Weights of a small mixture-of-experts language model, trained from scratch on English Wikipedia.
Size: 13 layers, width 256, vocabulary 17583, 134M parameters.
Experts: 96 SwiGLU neurons an expert, 6 picks a token, a softmax router.
Below are experts of layer 6 (counted from 0) of a mixture-of-experts language model. Rows are named router (the router's row for the expert), gate (a neuron's input weights, with its number), up (a neuron's input weights, with its number) and show model dimensions 0-255. Each number is 500 + 25 x the weight over its row's rms, rounded and kept within 0 to 999. Numbers have three digits each.
Before each expert's rows: a language model's description of what the expert responds to. This comes from a sample of Wikipedia text that the model never trained on.

# expert 63
Name-final syllables. Ending syllables of foreign personal and place names, such as -ina, -za, -ka, -ita, -as (Elza, Leila, Yuma).
router:525479531522478517537503467508459529538517470478481564466514503514446475474506534501548510476545500531518488497519508452484492498502490532485504516502450523468487473466497505520470478485484462505516516517487502469504516500535513455462518490487541508493573460485494530514530489505493454485490546488497494520536468488511497469465487490523474515541545514489556500509482516491514452518489503522495481510501529484496506456524468444518501506487496533510493514473515546478489493451510529545515515491525477508504485487499508487518479479520498493476471496481479456533518502499459483492474459512466501509535510527508459503450487509495491476527493488496483510528496519481458473516473549529495525511546519558472514495523521516470501521489508524491488502509438487451520541454475484
gate1:488488476462509537455476515482508458482482503507561492497498493457486493517543501455510485483479549485519513492490534516506522493514513483514548505539438559511523528471503487503491525496527516494488520475495539493523489486482525476473531462473506524468485541539480517509547503477508486533519458521494536494473519502514510488499523480510482493487530549447524458505519445551516498506503517502468518480472500523518509480506484480524527483520452489456490499508503485490527525491491534479486500517473503513525525539487446538465495499502501523543490514558478484524473504470492441511486465487530534521508517458470497464514480510491492495463503457506533531511487515514482489490487485484487504505489519458515495524561492547508484498522522464524469536522502446498533484550467506
up1:518485539485500489516474485526494495535497487494526461548460518487503582479506526492503516489487521524488467538493498544495494510465491492559502516492550476525480534496525469481506510449559526526501480492486494481506494534483481511492498498545519499474463470484494451519503531457505483482521478515525495482544524500501525514448511455509500503478488515505474465550473467482503465489520550540524512491479472483544507498502530487485507519474482485526500488460496473472484462538525496464511468512513498511509511499515500480553528512482542495482514516490454506513466509453483487489485507520511530480512463482509548499487491516502495463463491491524505518525472478457498477473518489447522521491516565437533476461467499468508514502514478448526468509512536511494515527479523520
gate2:525554500505515546523493468556484495493501508493509503487447518514481497485507529518537480493505513484515482479510510499536481499482459476478539496455502499514469524484517504514491544487503521476505536515515511481442477497459504540514517462500469494517517540469470518526477489466472504483476520497471480556509476506514518498544485489478489512460545510520503475492465537496498564519499505528459544465549502454520528516492474470522480539512507473504492461518505505500489539523502503482423490490481524497471489520493551489470462525519452485508461491544491517475466525481471496529497542525512470459478518478493496525478513485465531468480486488532505517526490507475523520485491460497488445550524544508517515536498492449501482484504475465497534507500471503478497495543487507
up2:506522460514490542487502514517495533494447499504511524507521515475518521507461508488492519504548485507468472468440504490525504524510489524453536504543482484460519528500492556493503567501484529483512513543505500499477470482483478512549519448458487486479483494482480456449534519513514493482484511485460494512519502514466481479503510478460493488526507501486533496492504538531503495534511546514524482518509492529512465488545456469531493526483453490525562457469492547504492504495535521503531491454553461511504514467511485511517470561520507517489474525496520507515514478449499460458497526467522508473499513492504521537479529495516507472536524498515516490500485524499487489482471539471486469547533490469535501500490504444488519509498455461520499500464511512518495510511536530
gate3:520518499506515469500532539562489498510485452525491495519515484512486488500460508472464449518491493473477473467489528545523517526509473435495464479477523484523476497497460482516488522505487481534494479468493506483489433524493494485506494526442522493483506472497479508500434540523464495527503521508512490480478469540540457503523481493564457462486505519483450472488514498523470512502471508489512473494497517523465492541490512535518463487508467486494486487459518538484496486520522525487521498525467529520474516538537536474517527540487465499486486505508477484470466506535477512499525491504509486433506473493536490534537506489482504516465521517503488538507482509521485513520486527512504473514523533449518547516444483484466530512528546463485500504497474474499458486474501499
up3:509527509494536490486533471516493499545495474489511491483528503501525530507463518497451442528484507467506480496481513502497493495507483441480475517508519515485516500497457470467498565502516490536495506482524506491482433506484478460504465513459503524469481477524487467496493527509461473495484502497530520464486511506507474499528480514568451465494520523481452502494510494500452503481513531489524479489501473527465488533487505483512478495506493450490471520457489506472501470542525493506517516504485531529491488516538513493522528589486467538468497478495465493439492498522473488530492514500508505454516499506475491513485503475459515492441534503489508516516476485497499478495479548501492493535530524438516548478465531453474552535531530494503507448496488516506487490525519520
gate4:517510453507490447501484462561468534505481479518518459510496509512509539520485468523545476546516515526457491537526502450478455498524464529480504495443553506472459504478493533532514523485488510520462478493500504501484498515463539477523504494496520517474472513507489543527504474510502495519493519504473518511528433478514494489502482496531491502521494472508428499552481516519485478494501477496496510532534490537529511459521481437497497541483483507518552537511507502517517480499500491514529499476514503533466449504524522489487424469483487517462501515495526490512548493514525533486482515504523529470532499539503525523510539485496499498479469460480489467495505472497499485498498489497485488456487522492456549438518517489474482524498473515507509530532533516484487500480507529
up4:494508483493526474466466474514450551515491467515485498500466529504499469514474467492522495499535525504488484517523498482497474524525464500460534465487491482489474495466489531528494471500474519462495523536487529522496486497490540476529519538503501517456474501563496528530516458532495484513519495530508565519534460494531506497483486458532460505490498465515465484536460532479490481477525468472509514512508516490499519518516465476512526506477498525481535521514508498462500490499503472551490532469498507562453468509530498521452450458464451491478497534524501490522523513528490478494478511511514495498574499520529464505540482499485547519537476516489523490519504457577521472517498459507476490479494540517490482471473489530501522494501503530509521493533500482495495508498543496
gate5:487489486495486514481496528494510532515472500508494508492458508483499548466519498475548460493499437498525497485483471528525508486510484463520471554520513488481478510474529479487478498481500514468475518493541527497475474491474442530504489497526500443507488488487466507489519487530516496466529493485501518514497525523514475494503491491470473494469525515444532492485531474479525559471512468466498492488526525471511480500503488517548525490557489496532561456491482482464520525517512481442463502470551502524529509511493486486501483455482506481507445544462500495512466470485490527474478491482496547482480479450507553467486515520495499483497462513488526545477459529554503509489484503524471536499502497495538517512511494465493442498514467557488499462473529491500512501494495537
up5:512479495508461479514539481514483477470535486490528464511564431503511493459446464490498543492490524504483509500488485493501542534448509540503543483480464478476502510535465509509506511494542505570490530545485500529533538527492547498485486560480485489484504478498451463503509497543492522513505490501512499441467512528516491515490515463495478507527503485548484471500535482505500496500521495533475483483477474480479472518500509549523482551451517494491466509482459520550496492505496506510529507495487481516487483462491526538484503491490507532498517499478496500488522482510519491504503519508506479517491521537447479534505470500468491478483481495498467496512526513515481456489511543508504491461497534532485442508542491479522556548483487442489528487505492505486496538452516517
gate6:501460492487503521508513530442517535458514509527487501493535494499510493481479469495481476494493539504526501509524550487500514544528521477577495498498512486516522491560501496525478536515502519500477526499518468497525498487496508528468506515519463514528466505496465506506492504490455488521482456503524520487478500484523515538503500512472484496454467543530495467495498443535474531485441510511484483518575530474492476496453501507498481483508521503515473521540451505483478490484491502523454464470454518481483511533506519500494536474496513493483548465474488519483485546496515479502527522498534495530450545490441462478540457509480500499541530493533453501471487477509527512462503504509529480487504532522490478553532488496481466457473535468488509497483508467521507484479499515
up6:485561499529526475523508455535471486529509458501494501524496520480562534468512504505535491469453485492511483479510528531541501527501502493511527556450537466493468543527534502506542510506518510510504466490533511515471474532522444483494544463529533460502496497468462494515499472501478519487508475458478509566535541534510465468530482495482535475508484492515494519493495530492503499486486461446472499478511483499541533508479481483483483500500537497495526471486478493480487514518486493518477515500498493531493484502559506486507481496520518508491568492542495427472478468516504493518537498479510467516488498492513489520472548494474543485491473510513521485504481470465505467497475490479486461510495467520513490497433485523494536481515517526485522522532509501511479446496523489
gate7:505496525454538469508520462552489502506470496487529476508512491497545481471498463469508497539516515493535494472536489524504521493505477509525499505467535521503526475499464573522519456486539440550522504444522484473521510462539496518510506509536499487457532493472510462535494522500533484486540493490513515509500518493502512473493483515494541510501526465487504497473543483502526546524546523525531546475511536506547512531486510500479479491488477516517542517501484516504443526518500459501503502521478489485541521477464492493506526474488547475506475520473516477506482480484500502492471501569514507517536465445537532489494525473496496511517456485486486521499479500515561501488516491503466504460504500475479498489483487476542526483540468529512503468526467447480520507538498502
up7:512474506520459501502505497527505481468483508522475472536491445498516516519522488476462501497504497539476501499487478461506472537515509498502530492503493465544472534531511475536450490509496460491536509503450520487496541525534505514537504528526472508512494470468528466478541510538545526557508513511524520473488512494500519508492482461522498530482484470501536493530540520503494478511515526521465477533507508461474504512468507524515510519515498530460490526444517468521460513508530529476481513499465463467495508474481505511518472478495478501508519487505454533500473490558507488473513523475481471497478479482522506497494434509502468481508515506516520481484532543515506475504511506525475461471505527576522554560454515513490482504526482497475534512513486538494481533513557554
gate8:510506475477522511484511481452504486473514469484459447551515558523482491501498465491499473506510494528519464505512504526434480528470536475498492485515537543499493500465496472534493488471526485492526489471523503528499543503495514484495481475534502499507477514532497498514492527454493490572479485523464490465423441457461566482467508539491480525453459483510522497472475506493484484526528487519467493488496512502501561507494516546499517485496468526477487506472498512479504517489464545509502513516487506508534514485496473475500486525531480512490542471490525543517495491486542455524488494490506506495530514529489499437484508464496495497470509517483524532508509503463471517506498511537567559526513506517483508476457520490482459521517494516518481497468510505503521529523485491
up8:538517471556531512484477500469490449491482469504470463490482562554502522508510473470516502499534509514473487450538430488478503491488488520560516455521459505490514534489486487509482471518484515487519504493498492461504504504505497486494461517502501482510542475477497492541509524494507471519483489490514520478531504517483542503451464549510532486500462510492483499453511459487497460438452528503523490499512489498533507487456510519483504516526483554524505485508504441472506463490492540544506482503522469509487466444485484472515526524486502524478534509490551448488471512528500449505536522469507470473505535522441505507529497463489534504460457523490482502512489488478480500531499526501526471505544515493491509513509560489518503513508486484517517477523517504494508494510484509

# expert 10
Mid-word name fragments. Word-internal pieces in rare names and foreign words, mostly after a first fragment, such as in, il, on in Jugendstil, Runcton, Berfin.
router:521522445453508532510487559513499515510501530460493543464527514498491517521488573487481533500560502495512468524481517485484478517525492479427499537528479516506473521510487466498505488476470512484456541533462489508539498514427501495470497465497523484476520481471509524537533520485496493522468472465470514477549534492531539434517508496482483484511509511516553499488515498481495496539523529516509512468502523523463545539520487500505503527493492505480538509475476528464494530455526534523514452533524515497524477511446496531511496499479479486462506524467474510488482496535465493526499533503535506490512521501510481485514469522458511489509532527526474483497514496512508516535489516500519501517482463496540458507478535535521542510497534531503481509473513495495498516517482488
gate1:492509486497535467465519486491467511529509480499533477488504517513464498466494499472502513495457530500505462486508504482531458485521521513475524457552479501513505529516511492487477500487510543503497512486499507485492485493562480501502597496512519516482498486486494505507497475495549542518490483482492477466570517525492492505522525541463485557549507557492527474475498491558513510475472518523467455500481525519485499487486447475533503486473507517523529506502536544537467482502490495511474527506491526504447540488523502473490480539462495461530502521531579472524460527505484494529539496526480451510491513513477471495520479527501496513474567509507490493487494535482494516469500474495504506553522464477492499488468485485538520488505512492498494473512483485525518500543504474
up1:537502503539527497514499523523540505451486505493528479535534478515530494482537515522484504522502497484473469553488472515474510519465465511486462442494517488489489524505496458535508469523502499490512473514485511512522528506476533488485472520495480463505484527488488505460482535523438546579537522477513490522486503464511514459504502506535483494470477507522496516475501513511488505482511524522545518492535476496526482555487475477542478514518522459532458516471505490502538494501477498513504513515541502546500466451506478533519544453511506528505503512500473492517534507531479540520517518526479477543512528503476509520485511502529467521529479500484471506515576531520472496497440500526455461510494467554531485504483474528480504495498510491503486512474565510486489499479530485
gate2:476497492499483470510442497524528502468518503529437471495488470503487500461490500516425469436500528475490506451487480511502482477518476481466485473494496446481473490478509476503521471449547526529527524482504487501493453505464494511474473487486473495477508476447516490531485500489508523505508489499481484526464527522496513548513489482484490481499503501481499487499456552476536486521526489494539518545518461496516473479508566469522460485543538505499491438520486489491452528491490463465514494479492522488490537515491517505464536492479502464522475462472503517481467524500530466508534475540469526536513507487474510516519468482503459522486558476525488477493520543506513515502477466496484519495504486470535486484479512517483491525535483522489537526525512476512493450508525502
up2:494514474536473512477513482516513524508472527467535507492514470523555536528457483498501497534478528493477483497500486473557484493494472478525512519498453517485501512481530522500474494519522489511499480518507509480456506503533495499509488453547536501542461476518455519485502520517518466486489501516442501478474467453508466510456478554485527512493500514497500496463550438511486485505465488454460524493491496503531494508497508507497499528541501508511499496543452471529536514535490517529544514547469536457518451477503483489454476479517496488507500482497507489486503519493488474470507446477521489513486481495522522510491526498537515474485471509541456506532476498496483514451477501517469492485515556537473480537501560506494547497494519516485540529550513473490526531519467515
gate3:484458536512528495524548498511514522521523501544463545527485541540510461500513503505476483526471509507515484484502468482510467502521515531455544501479538506530539497532491493465463508462481535474500447490482494512482530491493470536534508472491476461490476499510560503576504512538483525483518523518496430499532500496497506488523502496517478457525484493475499500511455515471506496505478481516516509496483468522528452527532476505485473503459492490433502501519508506494496543535507506454494517474487500481492491456484511485508511516466476504495467447511479481501496452504474544518504505505477492465500490526541492497495515464472465487513501490505490492484505521472513505481525514564527461522504519509492526467512517479546519482525436461522495476482471530495515506473476556
up3:484477486528503534515510504487478536491529523484505501516468521494505534473478488558544484525516506512493519489516539490482538484521515539517482519526492533513468494496458552543487502513505535529487534503499519508560527506476499493495458466499511474512471482489497504507506533489521508508488486498526528523497522478509491499543535497460537507515537486564469467488490514528476510499471496522478465458506503501498505525470467521463519473507491474550507520513520456512464501517477467487491511514531503550453477486507453475518463506543482521496551530454504471452513488512503460519491498504483491497487531543454495553511518519504515489477490533457464519543430509463526472517473470477486511507502526480500520494551511536502535532486482503518471477506454530514481455489524502
gate4:531497525521509479528534490516468497551493505496509490502486487511500487533531458554474497482477500487482505540468495508505547520455559503486546486500501517503455555527438494511466504516503514525526503493494498509485492496500509497482485489486518499522512439515493542483493537517483512498502525550473456480503516521536479495517497485510493523524490496512500514512495475568525471527514447485490519482498553518474522524488520536490525528467519504511483518497514470508546461496476537526486479494471501487533487509490523493505445477507504493533492505493484506474493504485517510441476543497532530489465473522498531535450538501546488460444491462508512513548493530477497502504474435502511483542432491496474489500511491538464519483488472509466510520513501470546498506484535468
up4:458468519437480502500509499458513524518514475484467536469501484510490533491491468527464492450509502514509555517474498494523499522496486524530504512515520456514510502525494533508516510470462444529518519495519498492471497516521530474460511510528550491534521480481509509496519502516461515458487514524499490520471518506542500503495514477491502485513520547519509514483536465481533472498515501511513526526511524495504518502450551488501498519540505508497568499564523526465557520496504513489484479527474518482519549548525518484468510493497495508472487527494524503467522493477474487514514479458516512488476493450532491524520466508472520481528513476457456543484472488526502503513453471532526486486464503483530478490439517480489499523473458468506486492480450484470534507538494439
gate5:516512537481506479546535464460486500511513524492524467488523518496463486457536521462541542546478529486499482510485483471509457521475519443470515516500483493525478516491514502470475519516531503474509452535530529517543512502508532495495535469523508491484472446483534481455501481508480512465487501542456527484519509522492488473517478463536520488495521493492513473487503524500532530506503580533516506469509498486466475462487532474475503503507541481529521489513468455451510480524477490524498506508507487491520480525498463489512497491527513490504508484514515504489481531491469514453482508528507475506545525522515456520492513467537501510527468506507508478494506402502485517511520459487493516493544507475459505517544515486546495486506499530472490446535509475504519473541476488
up5:445481494491487508497449499531504528518495505486536473495521500525484476496499519522542544512468514475501473526537501477497433488509532438444507516487478496498453490504522518475450459502501499479484510539487503513505460509525486509477502487539499452529504463504461481459521471517533537495479490504497488479520520528478508475514489557527541468503546476480515484524525483462544493503438528515469529494476487527447493482546485504497521477498503486475522507488462488494484483522487483525483509506531530475505517487472495498459500517482491496506489492518491526509463504487509548469470469555489427496548519500543500495508558515518469483506496508479476467538507456526494508509488468493504496482505506467495535474502532474499498497517515522471510474523509467476545472534464474
gate6:513501497508495529455476530514479467460501475505526509427529519483475545521480488483493455522513516561486504494503478480501557492477541493498516534503491535518508526478497482483512532497524475499521513497541517450526542523510477479490529523490483491451526493533451521517502553495488502481489477472496520478448478480523481483479531483447511533501470524493502517490487448547480488473446513520518489503487489471508489515454502450496508498494503468527504483516498496465544463483508514528520468507461522496489490510482515475532510493501522515513532565512459531516528478503504478459528519483515515498528507486482463512521509484517514508453495499504470501478531439518462470502480504525537513535495496463506466514529485506455501524530525473458476483470531475509535462483503539
up6:510492501552505504498507499452546463490470497488517440519520465534519463530519506495467505501519482497513499501509456467497563488510490476526471518509476498524535475466558521500510477515556498456518519499538533482495470453475474501502522511546514489511491531507483480488491525493479473489527510464505479490465498471481508492512527480517534501459495541489482506487476515471521504499451500559462498529525439487468460539478524468535525477474537486537488485495492487489513498485497443535523516529527493528493497473476527498510491529501495506488551550489479517487482471500513500460504487460514467491500544462513485483453516484490514521448521494530493527459518471506466527489499538462487491502504446489506512478463489491545489514459547519492505465481496496478515494535494508
gate7:508482521475471504483511494479482485470483492539468537538527497512471482511485472467493506442485528495539531480454487560503534498539505479511473442479506488484527498493506501515493520497515498496473530513522437481470502526493503515467520502506529491451471529522496496536483489506540489503500491493447454490482470520517495512487518490512504502470511511492511503512501553461520491500506484535537502536488498498511500504517491488498494500464457464508502445512509492435521493493514514453460505540474487480515465549518516538530496535504500516543496475510476526460536488473521491498502472474499523514465468490527515475439475519492495516528539472515482525488473547498546514510517512489471518469487539463480514475473517531509560508447471463519479474494537465460470494498545516
up7:495481482519493534475504463473509496499474518478507530514471459530503511483465480491492472466522480507492502498479548524494504487512488511513476526529490495474512563482568489495477500519492527552517444519473443442530481487503490504463463523504526468521497512516529466513540531510505455516494494446510524500483524526511478504479484473508487506471513564549524532458458521496470470501475510487501520540501494489520498531509538522487493492488490493527511496459467469484539500464518503542494520514496486507427500511502498502507459484527510497516509491471494508488464505517467544487537469512474502520536471475492524548468467486507487458504460523504481496486537516503453503476504500498516572484533519513546520503492522568467480496508478519500489534480495510499492537476526508
gate8:483486511491489522488499518468496494528482504470517513475477513482517492501452503503502466535485478441489476541471499515471478471559476529512498517466484494482493523523499498489481492520489550512515482526521545497494510510483475505525487482480538454515458478475496472550486507526484492521511458479504550499472479472466531524488484469453472516519516490499468509510507507494521514511517498527508454485509475512500517549477473504478518515474487499464505458498480481492515496485488476550521544434523529494470489474566529551494491570442497501517474501514489494472492511515498430547498474520463485521469456516503475489504484499483522533504460521476496550544486479494542471490514485476507505494440488488496477500537495454504463510468474523516485519469498491544468514504474495
up8:522540484527483501514503506485499447480505501469528508487491486483487511515497496471515480483519465496516513498479511511478508479527466485502513459535493523446444539459496452514492535461521468465502520443495489452483524523552535511498517475491561525507476496540537550510518509519526493496520516510486493445516502522493509463497491522519490479488471516481531488484454521523515509468471516494467489519469536510561530528495522505489497523541459491516455483463470488520550482477473557489501494514499470503493527475513460516523475495535499543536492532517502510543476512481498454507532527503479537512505493483504529486481518510544509502496523550497528478470496463524452522471553510482494523453509494543508504519520476494495513506539486533489488474486493509512506508497561474

# expert 55
Ands joining names. And, & or or joining two personal names or titles (Vince Gill and Rosanne Cash, Miles & More), plus surname endings -ley, -son, -y.
router:558490541484470467530479518490506475469497545524507501502528482539489500511477504533508504488528527498459532511530464527508498496522494494498498486512495500459508461471538519539515491539492527492499492491465487534483454536524526447506509508501486493481526516458540487523498496466506468523514523473521504524493486519498563510466506498523508451485505521478478498506505519494504523494462489533470503457508501448452490497517507509534469475486481521487466470483500518512496508490573513511491537518464517519529489521517539515522484476459515510476452483547492512512495501512453525459493508505508446484460516450502501479490488516510474475485537483518512467467504493495549553485513553547484459491514523503503468518464483468460458528505496500497529479523430500469476500517527490
gate0:487540534495498475503508528501495499478426561508481480517448522510515494487491469489508504493480476469485463538509500489485500513488492469460536494525489490516521495477519485511498494460454520493499461559510532445478487479521479520516542462467487506488540466483498503527504448467478536502513465482534462482475497493516469484514468468531469537463511493542514487505497514485493485524490504466489515496526494469500527479527485512474499458514505500558486482460512507486511489483509466545492540445503524519525522481483529567484530516477497485515511458486495529545498501491490511474517482509489477517549494547511523471459480525469475514515512503509494513448512509478492537524490514495509566504499475509483511522445503474478447468495490515531543504507472470526488489512503455
up0:469498478506512531474501485493548512512464499513493533454455524489498514506490503466491483495456449457509488505495460527488518492506454532541474485514470480501507493498509476518505479487485519496494507530484492499509500475479497554525510506489483550496500480505479489534475523487540522469501471498520479512466538536510517492511480438488505512445526543485492520498534438474463494474491468430504521462470493483525518541506546527478506469537493499503511472502532508497537438526495494484476487493558501496457562461488539455486506484473527503502503514505519482444483523485500497551504504502512513512571501549466523490490468487481496501500477519477494486513478521515511515501512507481520506458517526532546489521469473505507472554507438508524513530511495498516495513492521509
gate1:519520501527492468484542511492516481508470489505423472464521460500510514481495494510489537480518497516475535489511478472473486464493519491521530511489487539535475538545514499496540524521491485520524532542481507546531509502499530491509486498483500505501572518471505492524455485481492474538461474483454486473520507513509509498545522521476507479527548492556522511519516498496507549459537491475485480529515494509481470525493497517483453455490504474476508514446486485510468494502508512542536517511500523515527509507478456525509496479473506503499495501513486528510551475484484539480503530525526499515462504469564485520491524518513548518456524490490485429532527472519541442515501504470503555495511478489480506530488522501481549453518474512493487491478519486519524515494532524
up1:520497465530490519491479478531460553506491500519489512486485513525503510528523511507469506446517519456533491507493525511517538517499497491484512494501490514544525460518435516509487462480489475427451527536480495493513481511492507501535506488513491471530501465555467466511502511496547499497545510512471500516509488508492513516499463511494536487511491494465539505475466461491534450536489529496532540479527507550473495489481498509516519538532497499466461509508481516530494502465526492527486522523466540472510551506521542494494512526497457486515491498495495474519503481516496469530469450501514545481520505462547524513518505472543484492511479482551505524501478481520488545531521411518456481501490496529518505488490547488514487486483541548505538491496490473464530507483504499
gate2:488529475489512518524491500491531471539465518512502512465486558511527460492553544477539490507507492451510509483495528465507504459489457505505449503519457489519527483506515526508520547493517457487440499479514497467483495505481466519523499496483471442525469505510521502489487507487513482461495529509467503536485538494469521553545527498515483479520465498471466477486492528528489530506481502505493502545502483532500474501513539490514550501512464536463533515497502541502547519512502496496515510521521460513542535498534466505516496472539496450515536512521497497512457463528469505510501461522496486521487468472540494471493525496491519479537458517475520538498514479516482504505542552507525508507472495463503495536491562488515539527499513476514529520517531470511490522460542504
up2:506480539549549533489467534527513497532471499482505527478521521497496491537523532482509508508481508556446536491511495482498486506526511574495457466506480507466561506505500524461478521479477521461439517480510486505518488500476524525507494520451528505475476508445516510514523504516510510514477489487551450529499501522531498500548477508508490489501510485467485504514509484509472481505472497502497458524479511491514500457480461461535569475491469544472542490487535500495532462512512478489475474456505531532532498493483535505517558543507503516460492475497527481536517491565496508536514475480472493480487507505502485512512512526472507513521455529456509498498518485507516513503517531491547495526498481490541554481515526479500530483497507481533520462512487481481500475491494481
gate3:519459485489481472487476500490456483497477515481521524541543483520502470553532484486482488519467517519471475494481522494552509478516531497506479465479497519492529503549502512496494537508523486520519506456523510430485469512477517521464534498459504465503449468457521516491470506497496513544488475512551500434451484531489480473511522489498496493471444502507535537503502525516477546471465509513490482524491485516499499519534500503524477486462463511514512496472494477493547455498482496531492534534458490538470500453501520505483459495487491486512504501495484527452533501499489526528486444507511484519491507491465514495467502524530488532480518520524450510529513519573522498466531529503514499521504523529465521473483514477516491519493530519475538463449474509527472516490494507
up3:495500480478469496485478497499501487536524494512478494539506497491478509534460526534536514470445500498515497498512541500495492521474534527523501548484511486539494470521523506514506468528502518518498512473550492479541480502552477487505498485462513543474548485463511499482506536474520478530494459473499528539459483485499512495460444527465507510493564511556494508480493495458516551468519467468502515515505531523506510534520485503492484519483506472498506518529489505487498543497526499538499494488485508536446525513512460552501503477510495491527535519525479547474479477448504454514525493506465462560507490496506470500537524516520483516551488482529495519495449485525514446504455500500483479488489457530516524465469502508461478530496522505504531476500457512532486542511487510
gate4:489490474501505530487514490474454509523455498503488492524478523506522491480514507518505490496472529519492550522485538526473489527460469477501494530506470475555535517504481516502492466520485542495519492520497515499492507482521507501533448468513517521521477505465522543472518529466532505446483524498463526484549508496490501478501538463499533531538545491489512503504499521510536511515494470508493535542505514502516499494527439574473481516475513500508457504471521477501496486506486532524497447451472469491511468482487506500500485523532471509489556513489481480471530540501532495498471555519494535500479507494451490526502556456510500495462488483514518472490466478478498498476531560448485487482492510498453505523500491523499509504424475512446514532469529517507518505474509496
up4:474541502470524499517490528527498457494475511541515506473519489529510467473469528516499550487492513522485479459490478460458554508510457496507507519517521458482495475502511501510530525470483476508480492487495512519465555568491535489471509490501531493548549442478524477513525500522495529473471509493483505492485505504497479512469487561481462488500492516465479502489520497485484514512480530461446508521476495495493490515510509489525525491505484469518484499539510498509503546500515484522515495515470489555523501484505485502503482503524483482508550501535518491467488509485460507575594537498508493511512531492554494550553550523483488508520466510494526502511469484509526542544513548508500490491480521508491517495523503485487569511489525518482478485526483512506483451506494491
gate5:530469506530448475512520504510503527513510508495520484455479538508506505555470471494543445476481501485485449512500520529520479497467518471491495494516540531543507544520509525545501510493521500536503514493590491506509520527499519471514487555460503499516496468515485518497520537515484485498492485540542496540549503521477506497507524455489501495504516465511489456481525478485467506474524484501460484492480511448554469503430510477488475455505478470538496498550479469522485518495484492498504468474459502534501535522494509484490567456489463483530507511489541501550505491472540508519508549468521498524442516498505539522527487455507495493486526525530503522537461512485501494497472499490488471489493489507514508508517491531520484484513492526528489490499524487509501504516479475
up5:514450468427539500512513514521448494497485553505489519504521500487491447451503549462485493484459517466496497458459541521477510530491491508527510508485498528506508507494513488526514536498495520496517510477522519467484439483505495503460512496468451489483485501478490536478446493502540489508540472498494522525494518478470466516495488515482505502561493529515508497497501473503474487501474517548492525479504519542485494492455476505491506503516463550492540509493473492492531547474492499511493514535486491512485506512489492511520551494509450485481547523465523509510496523511504490523543483518501440467477524497464494507557524550472508524518528478550506520555468507506480532481543519524530519479469487520476493517508490492534507558476510446488476488507504532520479486500508471
gate6:516487493558492466480487504504487513503480486500525535500479515514483531503523515509558495511519512478530485478496541528483509505456545534479491448543488510505526442455487476518546529486472495529470485548531483455530482484484537539495487497494514501528492480461510543491500518498536524477567523505537553526524510531471516504520514457471465519475481488489480517490522489560501529570485530501478501488507515523488469525511512506498466505493484494540462475507512484512476510460487514484479520459501450499505538479476524509484521530551468488533488462502523458533509526498510537519512508482519504478535508509487518480512532514505481490488501538492461587522500544504464512519479483512490513473501497494508503507483524519479550498517473507524502534472488515521484478497531517
up6:502503532536494545516536517528511518507504491494473523494507474508482501515493519484541456536520501449511481506462470524465440505529488479520495493473512572512477519498520503482509492521509537506471486457524494536496495530495494480478471514499486520489498486531499489501511504499484457537423527475536473505510465559489515494525524520479488541535527499466506492478514484519477502498460520522471463480476487486480484498492550533509504533446458495502484518489443463532528515534505503510563504509485527526487533519506503521500503504523485526490482482537493459499521513481492486515482447471531468492470532486516525482502503504531506507464502507531534460524493483512484499479512529462482479508473495527514478471522558481511526507516503468444479435570480504506501494463488474
gate7:533539440506444463484488501465460469492474526462500518520486488493456470522484502509462486520515484521531463481502510532517499498523506481499508484494465509531498476519496455497482542480502481505532529448528487546489522536459499502516532493553458508489469498566540515471475451471492497505534499507461521509496478464481484473485547518505510493488491521486500468472502452490515497523473509537511489487482467505523529534473517499492526573466437463527506539476472519519542522490513515479549522525529483499518484522492520456492493454496517484482487521512489520499503498503504509468478488496507463468533518492441458496524528524491478513514534505533501496489495492492509460527497515544507501493506486498468521514500518510529523500504471505533426496479513536518501479531489526
up7:520494537450500508521494481489529500517524524490482437536468467487479493473505504492490466499496491481513525550472478504491483472501516453526488501485504501535491504551488534504497496478497485508460502503522523539458466504453509544543485495502456505471511498496466479468511494481517503426448497554512508468525575487468517518505480439526514507505548463527528474525525483492549484472533481518465521512494491515496511512516499495546513543500486487506539509500518549498482517532507487511485517518522476509527487471559491506500543546503533445487493461508485483502503507489520520483540524488524496509499516503549510446523493478473487473511455471527451509479521492488513480490528442511481518526517506506483495480469506489499523507467510539451497488483507497520542524507496501